Weights of a small mixture-of-experts language model, trained from scratch on English Wikipedia.
Size: 11 layers, 22M parameters.
Experts: 96 experts in each of 10 layers, 32 SwiGLU neurons an expert, a shared expert of 64 neurons.
Training: a variant of Muon for the experts, 4371 steps.
Below are experts of layer 4 (counted from 0) of a mixture-of-experts language model. Rows are named gate (a neuron's input weights, with its number), up (a neuron's input weights, with its number), down (a neuron's output weights, with its number) and show model dimensions 0-31. Each number is 200 + 40 x the weight over its row's rms, rounded and kept within 0 to 999.
Before each expert's rows: "mostly gets" lists some tokens that are sent to it at least half of the time; "raises" lists some tokens whose logits its average output raises strongly, later layers aside. This comes from a sample of Wikipedia text that the model never trained on.

# expert 91
mostly gets: ").", ");", ")", " ==", ".\"", ";"
raises: "\n", " They", " The", " No"
gate0,206,223,179,158,212,206,211,205,177,214,218,263,169,201,148,231,216,247,178,179,194,138,208,165,235,145,219,195,231,182,209,131
up0,238,247,262,130,170,197,140,228,183,240,140,190,231,126,122,283,155,142,163,167,237,221,166,150,226,156,146,283,218,136,218,176
down0,206,233,233,186,205,197,221,190,220,273,234,215,194,125,276,167,211,219,200,242,163,223,225,159,270,201,208,168,212,201,227,150
gate1,181,217,209,241,256,156,157,225,118,291,208,211,235,205,226,175,170,191,218,222,151,220,179,181,179,247,191,151,184,183,268,228
up1,253,166,166,189,211,177,262,181,270,169,257,172,183,177,218,232,188,206,235,229,311,186,142,124,160,181,164,170,160,168,193,210
down1,224,182,111,224,208,258,231,144,259,189,168,175,134,259,218,159,260,228,211,197,170,194,227,229,121,229,258,205,196,214,163,247
gate2,239,195,193,187,173,243,189,202,255,198,140,267,257,209,150,246,159,193,195,254,219,185,202,232,283,267,256,210,204,249,151,249
up2,184,246,217,158,228,218,198,167,232,169,201,176,161,281,151,255,160,171,176,203,234,234,246,235,227,68,138,157,232,227,183,166
down2,201,179,244,173,199,182,191,216,177,193,168,191,223,269,127,225,248,171,188,260,225,121,202,226,225,184,191,213,227,149,217,113
gate3,235,232,247,210,205,205,145,230,242,224,215,182,205,183,234,222,206,160,226,222,223,213,199,199,185,234,237,201,211,154,291,197
up3,183,140,216,136,195,252,190,214,272,216,179,242,206,146,252,179,196,243,184,217,216,155,213,238,194,218,297,104,234,213,273,207
down3,188,203,200,167,227,200,176,161,151,170,186,119,139,203,149,219,216,178,161,208,212,210,235,161,184,277,163,171,190,224,248,158
gate4,132,148,197,219,219,234,168,184,200,178,232,169,119,188,157,208,193,318,180,159,154,196,253,207,194,188,144,258,168,181,158,183
up4,207,186,210,251,185,129,150,99,203,175,174,200,197,136,191,149,252,229,161,228,141,207,203,203,158,221,230,274,162,162,200,195
down4,167,212,186,176,245,243,295,156,159,176,191,148,247,159,174,198,132,212,117,191,183,177,248,119,148,200,234,208,248,191,148,218
gate5,147,229,203,195,160,225,210,207,205,240,185,233,187,222,183,159,201,227,241,262,215,150,243,121,171,118,200,207,176,174,106,185
up5,180,137,190,148,188,163,208,188,239,280,178,266,246,102,137,168,262,224,217,208,276,183,207,111,138,207,271,241,181,223,172,257
down5,180,155,199,187,209,221,134,118,259,175,197,274,215,88,167,223,153,207,221,143,197,106,206,241,172,211,206,131,229,244,277,188
gate6,242,182,196,133,187,240,208,227,220,188,181,193,209,154,255,179,212,247,205,225,196,207,195,165,166,204,268,197,161,235,220,227
up6,188,177,210,197,212,161,233,253,179,224,169,170,189,156,249,129,303,190,250,232,128,213,205,112,189,224,185,141,181,226,193,187
down6,195,162,215,238,181,208,218,223,199,114,198,272,209,163,182,177,210,158,206,229,146,243,259,251,285,221,191,169,126,224,149,223
gate7,212,168,173,207,254,201,171,99,196,255,244,228,225,188,189,92,290,183,222,187,224,223,223,207,196,214,208,213,206,212,158,250
up7,213,210,207,138,251,146,174,233,226,244,172,279,189,168,254,222,223,207,201,267,197,172,136,185,155,231,229,180,164,223,170,161
down7,222,155,161,217,203,226,137,216,142,203,202,223,124,148,185,234,189,238,206,156,265,223,271,226,237,239,217,206,191,179,208,198
gate8,226,84,118,238,175,142,227,199,131,245,217,137,235,201,234,162,209,238,215,161,252,192,168,224,218,213,258,126,122,178,119,131
up8,164,113,196,242,255,175,235,182,176,304,254,196,210,181,151,215,202,226,194,173,173,204,206,282,215,124,197,171,150,229,176,172
down8,219,180,323,246,135,211,248,268,253,119,177,170,225,179,188,189,207,260,287,129,205,213,128,165,229,157,218,224,181,167,191,233
gate9,199,225,146,150,255,225,140,203,207,253,186,233,208,204,213,116,191,138,247,174,214,188,184,261,205,189,146,171,276,127,192,245
up9,235,210,205,247,235,221,182,224,165,235,181,211,218,176,238,187,147,222,155,195,142,176,241,243,199,225,214,265,200,227,163,213
down9,136,229,205,259,250,177,202,138,208,259,209,158,187,171,311,178,214,197,137,183,196,279,162,196,200,200,193,218,234,162,186,205
gate10,157,153,153,266,210,166,236,173,240,235,174,227,252,233,198,145,211,184,232,167,203,169,198,265,196,154,176,271,151,162,211,200
up10,146,208,171,196,221,207,128,232,202,182,199,170,188,216,253,98,231,200,210,144,218,223,198,230,188,159,156,235,141,161,169,268
down10,224,183,242,147,178,259,172,142,266,296,143,224,228,203,228,217,204,168,98,174,229,226,189,174,248,145,202,274,206,256,228,149
gate11,121,190,178,155,157,225,253,147,192,231,185,198,255,217,262,216,148,216,147,195,197,187,175,201,190,227,160,294,218,213,160,169
up11,215,204,264,279,217,109,221,251,213,196,205,174,200,216,162,252,214,170,228,173,161,158,195,220,236,178,172,103,169,183,319,281
down11,99,236,172,208,156,306,224,157,191,261,183,211,168,197,221,218,173,175,98,196,167,225,123,201,183,213,211,274,250,257,226,193
gate12,206,246,209,169,188,146,210,198,269,243,204,199,226,235,216,236,214,226,227,224,203,188,185,217,163,160,264,188,161,102,176,221
up12,187,221,172,179,231,204,195,131,227,173,212,148,180,234,235,285,225,248,223,233,144,223,166,168,214,196,222,181,221,129,210,184
down12,257,151,168,210,214,270,269,231,133,208,158,262,157,149,143,215,233,172,138,266,177,260,221,257,198,208,218,247,274,164,290,206
gate13,187,165,124,231,181,235,79,203,159,154,174,169,194,169,108,219,162,244,142,184,98,195,188,169,210,205,126,97,191,112,219,176
up13,229,216,158,193,213,193,132,225,174,172,248,215,211,141,167,147,186,135,162,199,211,186,198,194,224,300,160,249,222,151,213,196
down13,215,157,213,237,166,212,243,298,223,260,281,189,218,161,202,192,104,136,209,208,191,183,245,238,253,196,250,182,192,226,153,206
gate14,244,155,109,246,294,187,219,183,208,215,157,121,156,199,207,186,219,186,186,221,198,183,217,169,138,145,140,125,211,116,194,160
up14,176,261,181,178,217,198,246,176,191,257,190,195,238,205,278,140,176,297,213,164,324,205,214,148,130,265,255,211,215,249,182,229
down14,133,202,263,293,192,246,179,222,250,277,154,177,179,208,293,245,205,183,185,225,186,200,220,258,221,220,96,138,153,232,214,189
gate15,211,168,215,170,172,182,114,200,151,194,208,159,180,213,122,206,197,198,174,171,195,117,252,181,229,268,225,212,196,196,236,238
up15,208,216,222,223,229,179,224,279,245,231,145,157,223,187,183,237,241,177,182,250,235,210,212,207,101,130,141,267,186,189,242,261
down15,192,204,242,169,143,173,157,213,190,277,241,218,256,213,149,209,196,183,158,239,216,219,204,221,264,188,121,199,204,180,195,225
gate16,292,252,96,172,208,231,160,242,170,102,231,253,237,177,152,205,265,108,144,255,186,191,231,224,247,274,198,272,211,247,238,203
up16,141,201,223,152,116,205,158,179,179,212,183,223,205,191,179,245,262,181,274,215,161,190,203,209,231,198,136,258,220,233,249,189
down16,210,287,249,199,207,216,158,212,205,183,198,187,101,274,183,181,231,102,235,255,232,225,272,208,274,207,202,193,139,229,185,232
gate17,231,256,112,200,207,240,251,207,235,195,162,168,172,233,173,152,174,174,271,246,251,174,224,174,174,183,199,230,176,246,179,183
up17,142,213,194,173,168,184,238,238,212,266,206,224,195,163,170,196,127,204,203,185,194,205,186,154,202,214,212,200,225,206,133,151
down17,258,220,199,208,157,167,223,285,156,265,183,180,162,246,211,163,189,189,166,192,213,227,186,215,196,191,253,234,136,262,216,136
gate18,276,165,263,177,181,181,206,184,103,165,311,222,193,122,195,155,234,113,224,203,234,204,190,114,202,165,223,186,212,234,232,200
up18,207,187,248,193,128,137,238,224,261,227,207,273,225,182,165,220,166,203,239,246,140,157,218,187,204,236,227,268,198,203,252,206
down18,173,210,198,217,226,204,211,169,255,189,298,184,207,185,239,138,116,208,198,197,248,149,137,161,273,124,189,177,148,156,271,231
gate19,189,188,248,213,173,193,264,181,200,183,234,190,229,206,176,175,220,250,212,194,235,249,211,216,155,258,178,208,221,153,275,179
up19,202,171,156,215,193,219,124,93,214,140,244,192,209,198,189,254,165,200,193,268,190,199,181,249,208,105,167,213,198,197,254,183
down19,201,196,242,199,203,244,162,213,167,119,217,206,240,200,225,155,205,164,187,230,204,170,142,227,191,233,164,164,169,197,255,179
gate20,150,134,203,234,244,184,130,158,257,185,198,126,190,262,174,196,221,177,164,257,223,172,185,182,196,236,205,188,176,243,265,284
up20,219,198,151,241,155,144,335,203,204,183,164,127,210,215,168,208,244,203,168,178,174,177,198,171,146,166,208,142,178,180,242,203
down20,261,175,227,207,185,172,160,221,241,214,151,167,213,147,229,241,203,261,254,193,157,142,204,259,189,217,154,180,221,153,171,171
gate21,158,213,166,141,182,271,176,224,226,192,221,237,135,137,139,192,200,235,217,176,295,189,148,243,140,143,236,227,244,196,139,249
up21,200,170,267,254,167,141,250,174,188,234,141,251,187,200,181,197,211,199,247,232,246,181,173,254,187,193,148,191,229,232,229,291
down21,195,270,174,238,192,264,213,187,264,191,146,187,200,198,261,192,190,256,143,163,195,232,171,225,195,251,221,284,188,157,200,243
gate22,236,180,238,214,192,196,204,190,211,190,211,227,226,196,178,158,164,163,270,168,268,236,199,192,182,166,203,104,214,178,179,222
up22,242,163,225,210,188,183,244,254,245,261,161,164,135,132,148,203,186,270,257,176,240,192,225,127,178,100,142,245,181,236,115,258
down22,182,218,230,168,215,170,159,225,150,158,192,206,168,230,251,230,175,198,147,238,182,212,296,244,212,228,202,193,219,248,150,243
gate23,230,230,214,243,229,159,182,115,204,225,230,215,205,192,213,183,173,244,176,219,157,165,205,158,188,224,221,242,205,169,236,170
up23,181,209,157,168,198,217,210,165,168,203,148,215,226,206,183,212,245,236,192,194,186,190,161,140,205,173,101,221,194,190,182,98
down23,175,176,219,195,176,180,300,189,193,163,221,162,187,208,261,238,310,216,196,205,179,214,191,189,292,216,146,210,170,235,232,201
gate24,171,128,201,170,203,214,190,110,244,265,193,190,235,338,140,147,103,256,194,232,184,185,173,165,166,272,140,195,204,138,207,138
up24,125,214,239,248,220,180,135,225,181,151,113,174,149,130,298,200,165,184,177,216,270,176,242,257,220,219,235,174,176,169,179,124
down24,251,149,188,158,176,135,193,202,217,175,180,207,175,163,161,214,258,233,220,214,225,217,150,209,187,294,298,205,187,248,219,162
gate25,221,212,196,218,202,193,224,193,243,220,210,181,194,155,234,187,187,142,244,138,280,207,175,234,205,232,188,141,173,297,174,242
up25,278,184,158,207,182,199,189,212,176,196,181,192,188,262,208,203,156,250,185,218,170,211,239,185,231,222,282,197,180,173,200,190
down25,135,142,214,161,207,221,199,231,162,255,224,266,144,211,187,231,183,206,186,175,199,208,181,235,168,141,239,273,243,194,196,139
gate26,213,225,190,221,204,171,145,219,178,169,252,226,210,159,164,199,168,212,175,270,149,219,240,236,83,246,128,119,189,235,160,199
up26,123,266,143,209,243,188,206,185,239,162,177,210,167,230,267,221,145,225,253,197,263,215,176,190,192,212,177,167,203,188,166,141
down26,187,130,204,216,215,186,166,161,239,243,203,213,196,287,278,154,230,152,228,198,255,184,85,155,223,258,258,174,125,146,150,144
gate27,222,140,242,232,200,270,265,161,184,275,189,168,150,169,236,186,240,147,185,240,216,168,189,164,155,194,226,234,207,279,195,208
up27,221,171,175,184,118,113,167,150,219,274,181,158,190,219,179,205,192,295,164,272,160,197,203,235,213,242,162,137,155,201,191,218
down27,177,187,207,204,214,213,101,144,203,200,171,144,225,191,192,155,171,147,187,189,213,141,224,180,254,232,187,309,140,138,193,179
gate28,103,199,211,216,211,233,126,208,182,191,149,175,181,221,184,266,258,181,193,193,235,205,241,222,184,209,165,269,263,215,209,132
up28,284,243,215,197,261,150,194,195,235,273,189,181,183,218,235,214,156,164,177,232,225,227,233,164,235,180,107,211,186,130,319,166
down28,188,189,263,255,174,215,227,168,206,251,254,200,236,160,273,264,213,243,226,192,231,169,174,145,157,91,173,175,166,153,168,209
gate29,96,205,220,208,224,195,166,178,268,216,181,204,207,206,293,186,141,305,234,158,169,195,208,167,201,177,205,254,222,216,155,165
up29,122,166,255,177,176,202,196,206,155,126,193,219,297,249,149,156,192,172,177,202,199,196,199,240,221,186,287,193,200,234,220,184
down29,202,239,255,199,191,223,145,197,172,163,197,145,199,250,272,127,129,251,227,249,160,202,203,221,270,95,179,180,231,213,279,174
gate30,153,222,182,197,236,193,174,182,186,181,259,215,151,173,260,116,207,119,233,182,213,191,182,203,180,189,118,152,196,306,129,119
up30,225,156,296,203,205,238,178,233,192,194,176,221,197,231,188,194,242,153,178,199,187,213,164,189,219,225,180,272,211,173,273,206
down30,241,194,183,220,143,170,212,218,269,225,173,113,214,187,257,148,208,239,247,210,210,178,167,215,200,150,267,226,179,227,182,191
gate31,269,189,106,201,237,211,155,159,230,126,236,172,188,127,99,221,228,226,178,218,297,227,191,157,236,176,180,172,165,180,223,211
up31,197,222,208,247,179,193,215,208,180,237,220,205,198,225,252,171,230,252,249,227,141,202,286,204,229,152,179,205,222,240,246,219
down31,195,168,192,157,160,240,223,234,151,139,174,221,148,272,126,176,249,110,182,155,178,163,196,239,128,192,244,199,166,185,174,188

# expert 65
mostly gets: " 1", "2", "5", " 4", "3", " 6"
raises: ",", " and", ".", "%", "-", " to"
gate0,230,230,150,223,195,202,188,237,134,194,213,184,136,199,222,239,210,165,236,182,231,144,146,127,147,174,177,182,229,193,248,307
up0,191,209,143,304,245,168,205,211,240,272,246,152,214,234,136,77,174,251,145,235,163,274,213,194,227,199,182,116,209,212,192,147
down0,248,245,220,237,231,201,165,180,186,216,210,163,168,231,209,262,223,205,180,216,212,178,220,222,226,254,161,182,183,292,248,171
gate1,202,157,277,194,207,154,170,194,148,198,257,264,254,236,225,232,163,138,259,158,234,185,187,214,184,215,195,145,244,226,139,215
up1,230,269,148,99,273,255,202,206,233,207,212,181,180,222,203,194,224,256,203,138,251,252,191,154,188,199,175,129,203,219,154,136
down1,220,205,189,214,220,164,175,294,268,104,235,196,218,241,228,241,260,233,241,259,210,229,154,221,175,201,192,254,235,147,146,202
gate2,195,169,210,127,285,214,221,275,254,169,138,197,217,192,189,209,163,228,221,208,233,196,128,191,133,186,239,273,181,200,191,216
up2,160,209,239,191,235,200,164,204,244,207,180,86,219,240,108,225,223,173,163,222,191,163,185,224,180,177,204,185,173,147,95,210
down2,159,243,157,209,236,162,257,184,261,242,219,188,203,210,223,148,195,229,215,233,79,204,248,189,256,215,141,232,211,198,185,232
gate3,227,186,231,175,174,308,209,237,267,188,162,182,205,157,198,169,177,257,177,247,238,168,175,179,194,251,149,185,216,172,230,207
up3,238,260,286,199,289,198,157,193,222,145,218,232,228,225,244,202,263,255,194,247,193,206,215,188,224,163,174,188,163,173,209,179
down3,193,123,178,252,261,240,185,275,96,196,179,176,140,246,269,272,199,172,280,161,209,280,167,202,228,234,169,195,191,185,76,159
gate4,77,193,205,139,192,224,202,202,203,211,245,247,129,199,259,196,266,207,209,209,188,196,183,280,211,216,194,216,274,217,200,207
up4,195,154,176,257,222,155,158,258,209,212,258,192,273,194,157,162,215,232,181,249,157,245,149,223,243,217,183,193,177,179,249,146
down4,288,159,204,157,175,161,200,270,231,242,179,192,184,185,120,151,221,180,253,158,270,221,149,167,202,161,157,232,141,237,184,226
gate5,134,216,134,216,214,184,113,174,223,213,238,303,239,226,222,98,112,136,244,237,150,197,273,229,204,259,283,158,160,235,197,204
up5,264,212,147,208,243,216,202,325,251,322,179,154,178,229,231,119,196,178,228,207,262,238,207,186,183,147,153,205,202,165,171,211
down5,196,259,237,219,291,212,145,280,247,242,92,115,190,187,171,230,141,189,260,143,244,174,140,195,204,207,125,141,206,159,200,227
gate6,191,227,101,170,184,320,229,163,229,228,178,238,198,158,242,249,187,212,202,201,209,176,210,208,149,150,228,241,90,219,142,164
up6,176,266,120,236,199,228,204,170,178,239,162,235,141,221,179,231,142,288,185,194,235,208,205,148,171,151,264,223,206,185,174,151
down6,198,181,185,193,219,256,231,195,235,207,210,239,199,189,148,217,201,200,151,131,215,185,205,152,263,181,126,180,214,167,187,162
gate7,143,209,277,228,247,201,216,144,155,214,212,184,201,154,165,125,159,243,267,213,220,169,222,181,158,204,173,198,193,242,195,175
up7,165,208,131,216,155,222,247,182,278,158,172,145,187,249,193,204,237,236,244,185,191,217,207,148,174,218,215,201,163,231,234,223
down7,246,202,160,163,236,176,217,205,260,183,201,160,163,212,224,248,181,174,170,239,147,245,304,202,193,170,165,255,210,193,207,168
gate8,186,221,157,147,210,253,165,143,198,197,201,226,179,233,223,219,172,253,205,159,163,127,213,257,176,217,186,214,199,145,127,210
up8,234,185,82,207,219,169,173,169,144,224,199,296,201,178,234,195,184,247,213,208,140,154,242,242,224,202,190,204,201,201,173,186
down8,180,207,168,163,216,275,179,207,281,234,163,186,127,234,94,219,208,191,147,229,206,252,143,184,243,210,179,164,172,199,218,234
gate9,165,155,219,218,205,200,273,238,242,228,254,203,191,113,150,234,151,171,228,201,189,200,213,228,173,186,221,103,201,128,188,241
up9,248,173,132,200,164,210,136,191,224,194,188,161,201,219,216,217,234,272,111,193,128,183,224,179,288,167,160,216,191,241,236,233
down9,239,136,225,251,164,118,209,203,248,126,154,182,278,196,218,193,183,241,127,177,203,147,235,245,178,198,202,211,185,156,232,208
gate10,218,236,293,279,242,186,132,231,186,187,144,207,234,198,204,235,197,73,242,228,238,217,218,251,207,213,263,181,246,224,306,247
up10,222,221,217,203,158,196,208,269,69,190,268,178,176,246,194,211,167,268,206,161,189,180,160,219,253,173,251,238,209,138,224,249
down10,217,186,215,239,277,189,139,210,182,142,165,212,198,192,187,253,155,217,217,264,260,194,241,199,252,146,204,219,227,118,185,229
gate11,174,178,198,120,146,241,232,180,139,215,242,216,158,148,227,165,227,166,252,246,236,185,184,227,200,180,210,223,145,183,157,252
up11,178,190,255,260,196,131,169,255,184,175,175,195,221,251,122,280,224,175,185,201,220,149,240,175,222,277,211,225,171,222,232,291
down11,214,171,198,222,176,243,193,263,205,187,157,122,280,243,206,185,171,218,223,162,93,190,203,262,187,257,203,213,223,170,202,160
gate12,288,205,125,250,234,201,276,181,168,198,186,165,234,175,228,157,217,181,246,192,110,211,226,229,228,188,170,215,192,203,227,243
up12,202,160,270,164,127,195,210,207,124,200,228,189,200,260,168,235,225,221,209,302,274,227,246,176,191,150,207,201,142,164,151,151
down12,235,252,104,198,207,191,199,191,195,117,168,148,236,149,174,227,159,192,160,209,223,147,233,216,233,221,208,259,155,140,153,235
gate13,111,206,158,197,194,204,229,205,166,229,122,159,214,262,200,162,199,157,204,211,253,120,225,172,165,224,178,243,237,265,149,200
up13,231,244,138,275,221,177,166,154,180,199,246,190,134,253,158,249,223,286,184,230,191,207,224,160,246,172,184,220,208,162,186,170
down13,208,231,194,248,221,188,171,184,197,263,214,260,109,228,151,174,231,240,189,137,149,229,206,190,268,133,170,102,152,154,164,180
gate14,138,147,181,159,273,178,222,253,210,271,202,186,223,261,225,216,178,126,165,214,187,221,189,214,216,196,211,185,198,231,188,234
up14,286,234,138,218,241,119,149,148,219,143,170,264,216,155,232,138,199,218,142,196,163,194,208,162,155,192,229,186,233,226,194,172
down14,238,242,219,193,147,185,162,166,157,195,244,265,255,134,149,203,138,236,224,147,241,193,124,202,222,121,225,146,207,206,231,226
gate15,174,193,223,212,120,243,209,191,229,183,146,188,149,197,59,255,183,227,186,199,264,200,190,236,200,227,210,222,194,140,271,178
up15,279,207,106,232,186,210,201,245,177,231,227,177,178,158,111,152,185,199,196,193,284,245,197,251,204,182,156,200,211,221,152,135
down15,153,152,165,171,195,183,175,235,190,195,223,217,230,195,95,214,293,195,167,183,176,130,167,195,104,238,216,156,186,148,226,206
gate16,251,226,133,163,208,168,195,213,136,209,226,185,261,172,151,183,179,150,195,196,196,216,231,198,181,288,221,203,249,197,233,266
up16,172,265,160,237,207,225,188,228,219,256,186,226,180,181,126,205,195,213,249,220,281,224,207,145,181,213,137,234,207,251,229,266
down16,174,128,200,259,199,274,115,265,247,192,234,233,225,193,210,176,179,139,145,286,221,208,189,232,259,212,246,233,179,163,214,250
gate17,146,213,214,226,279,179,217,196,207,198,176,197,200,200,234,158,224,115,152,191,93,150,187,144,223,169,222,236,194,130,124,248
up17,145,198,228,179,225,250,116,230,158,155,256,173,138,148,185,220,216,216,99,187,211,184,196,160,207,221,155,264,182,209,211,144
down17,200,104,229,215,196,295,208,211,163,182,240,118,278,232,219,206,215,217,161,204,220,199,152,137,194,184,195,176,163,248,192,129
gate18,191,279,109,204,177,174,190,221,232,165,222,246,246,191,213,199,197,157,145,251,199,168,188,128,166,227,204,202,229,201,223,206
up18,144,177,192,197,243,149,223,232,189,133,204,222,223,136,231,217,183,168,157,238,130,185,216,269,197,228,192,223,228,209,165,192
down18,117,76,183,262,199,221,215,274,177,232,211,296,280,199,164,174,206,169,214,196,278,186,195,243,239,236,255,206,220,231,246,225
gate19,223,196,183,137,170,140,220,123,254,260,323,219,178,261,165,164,189,173,135,186,182,199,208,250,199,190,225,196,157,197,198,186
up19,267,199,221,206,222,193,169,199,197,181,171,167,229,224,219,203,227,132,210,300,121,234,192,204,229,207,207,199,218,155,188,206
down19,204,172,194,189,186,199,187,245,252,199,246,260,232,216,229,240,241,165,196,181,230,261,170,241,196,198,197,230,207,279,235,268
gate20,146,194,237,174,203,227,237,255,233,233,145,217,216,174,253,199,221,177,295,258,228,186,160,156,170,225,136,161,219,174,200,254
up20,210,150,217,272,192,209,177,132,186,232,194,226,203,191,281,160,172,254,177,272,193,189,224,185,225,216,306,239,187,200,240,203
down20,197,181,215,151,164,217,250,154,205,207,201,241,137,162,135,208,175,201,214,104,216,181,174,197,215,222,219,185,183,187,235,224
gate21,276,236,168,157,163,240,262,180,215,187,165,216,177,170,210,121,195,284,214,183,162,199,202,176,260,195,93,213,161,210,197,186
up21,172,234,123,191,306,161,227,246,211,252,191,240,173,208,232,249,194,176,252,186,246,187,227,197,227,207,264,218,228,226,170,143
down21,124,224,117,147,181,152,218,214,189,173,200,182,181,200,149,223,150,207,167,207,194,182,234,193,262,181,201,147,152,159,160,182
gate22,189,172,187,202,183,140,173,186,121,199,235,183,208,329,159,151,170,212,223,218,236,201,188,244,109,189,232,222,209,279,166,189
up22,184,211,204,138,162,182,173,249,274,157,125,171,149,236,307,172,233,220,193,166,205,191,189,205,240,198,235,220,216,208,287,144
down22,221,218,159,196,219,143,150,227,203,199,234,182,162,237,193,218,176,259,272,282,110,227,201,177,114,125,162,198,125,186,264,156
gate23,239,208,236,241,258,259,266,207,189,236,215,205,232,164,198,243,167,141,189,221,241,200,258,274,185,279,224,181,221,125,194,280
up23,246,160,174,167,258,135,253,201,267,224,161,194,272,201,126,221,184,80,117,183,220,218,217,145,183,196,233,145,203,256,193,233
down23,193,151,244,173,222,236,226,237,211,189,206,144,102,287,246,219,202,280,241,199,171,197,169,223,167,252,217,148,194,234,143,201
gate24,262,185,170,201,234,190,219,220,131,183,269,279,242,210,207,242,161,105,189,257,180,153,166,190,154,225,272,196,172,230,196,276
up24,212,209,181,255,162,186,160,189,136,150,153,216,226,252,200,153,216,253,190,217,254,159,241,172,192,203,240,195,162,126,214,163
down24,312,293,149,220,167,166,225,206,181,148,91,175,196,210,216,173,202,218,197,236,217,288,194,211,160,137,200,152,197,184,210,188
gate25,254,240,237,235,276,223,249,178,178,166,211,204,238,225,140,275,198,194,226,197,167,192,224,153,248,150,229,229,196,165,185,180
up25,206,200,211,137,208,267,211,195,163,224,271,176,143,158,195,193,167,215,223,221,240,269,160,158,220,122,180,226,204,190,242,175
down25,232,168,190,193,127,192,188,199,134,177,104,233,246,218,211,205,193,212,128,213,191,221,191,217,170,222,260,203,175,113,234,335
gate26,247,186,136,230,281,197,119,205,193,174,157,134,242,194,280,120,220,172,114,233,185,187,158,270,198,156,281,200,139,156,170,217
up26,199,194,146,236,151,156,185,221,191,165,156,171,171,243,200,122,207,174,245,220,197,227,194,288,188,219,152,173,200,125,193,222
down26,207,224,288,219,150,207,142,221,148,200,119,224,107,195,257,249,259,240,125,220,246,231,164,275,187,232,193,162,159,149,168,160
gate27,192,220,235,215,190,249,181,212,173,284,250,171,223,203,167,200,220,138,191,166,209,193,193,147,183,100,205,176,194,165,194,195
up27,168,174,176,200,104,220,244,234,256,180,217,230,204,235,186,175,204,199,205,202,268,174,212,209,201,210,230,270,191,186,236,259
down27,257,195,162,163,218,185,248,215,218,183,233,153,225,199,207,265,193,238,208,201,259,185,230,250,224,211,183,139,234,218,187,257
gate28,168,200,170,223,232,208,132,117,229,231,171,239,252,259,223,228,174,227,253,155,171,187,238,285,195,221,255,177,227,227,154,129
up28,227,233,200,239,189,189,212,293,184,179,200,223,184,218,198,114,164,195,141,241,88,202,192,235,260,181,227,241,187,260,222,120
down28,171,270,124,150,135,180,232,150,253,182,201,178,224,162,181,182,163,257,167,198,112,190,164,171,229,134,227,139,246,254,207,186
gate29,166,160,220,152,198,174,216,252,256,245,153,243,261,190,216,233,189,242,219,168,180,202,153,241,185,208,183,259,208,167,190,198
up29,160,194,322,226,203,221,237,223,241,227,193,211,162,167,216,213,177,215,206,180,228,209,177,263,200,175,183,202,167,211,107,170
down29,116,268,230,199,230,234,190,294,224,195,184,184,177,184,160,203,288,180,234,201,214,238,243,271,292,180,277,226,224,137,228,220
gate30,173,178,188,180,248,229,159,267,269,175,195,206,170,153,238,194,167,181,147,233,202,199,178,208,207,187,260,166,176,134,213,218
up30,272,162,165,212,215,169,232,172,139,230,203,160,183,189,233,234,168,255,181,260,219,145,248,229,188,191,217,252,177,245,189,130
down30,163,261,193,170,181,181,181,227,230,242,210,119,251,221,203,196,218,205,199,194,229,120,163,132,181,277,198,226,115,201,238,172
gate31,197,210,200,191,264,172,248,203,209,165,244,238,141,194,181,202,192,197,187,224,235,217,240,174,151,184,202,132,230,214,164,210
up31,146,188,221,185,201,178,194,243,283,211,184,252,159,80,131,145,226,259,229,192,212,204,187,159,217,207,185,169,192,282,137,296
down31,149,250,129,172,109,228,184,112,201,139,191,169,244,183,186,234,152,263,188,193,195,267,172,191,227,235,235,170,213,159,216,163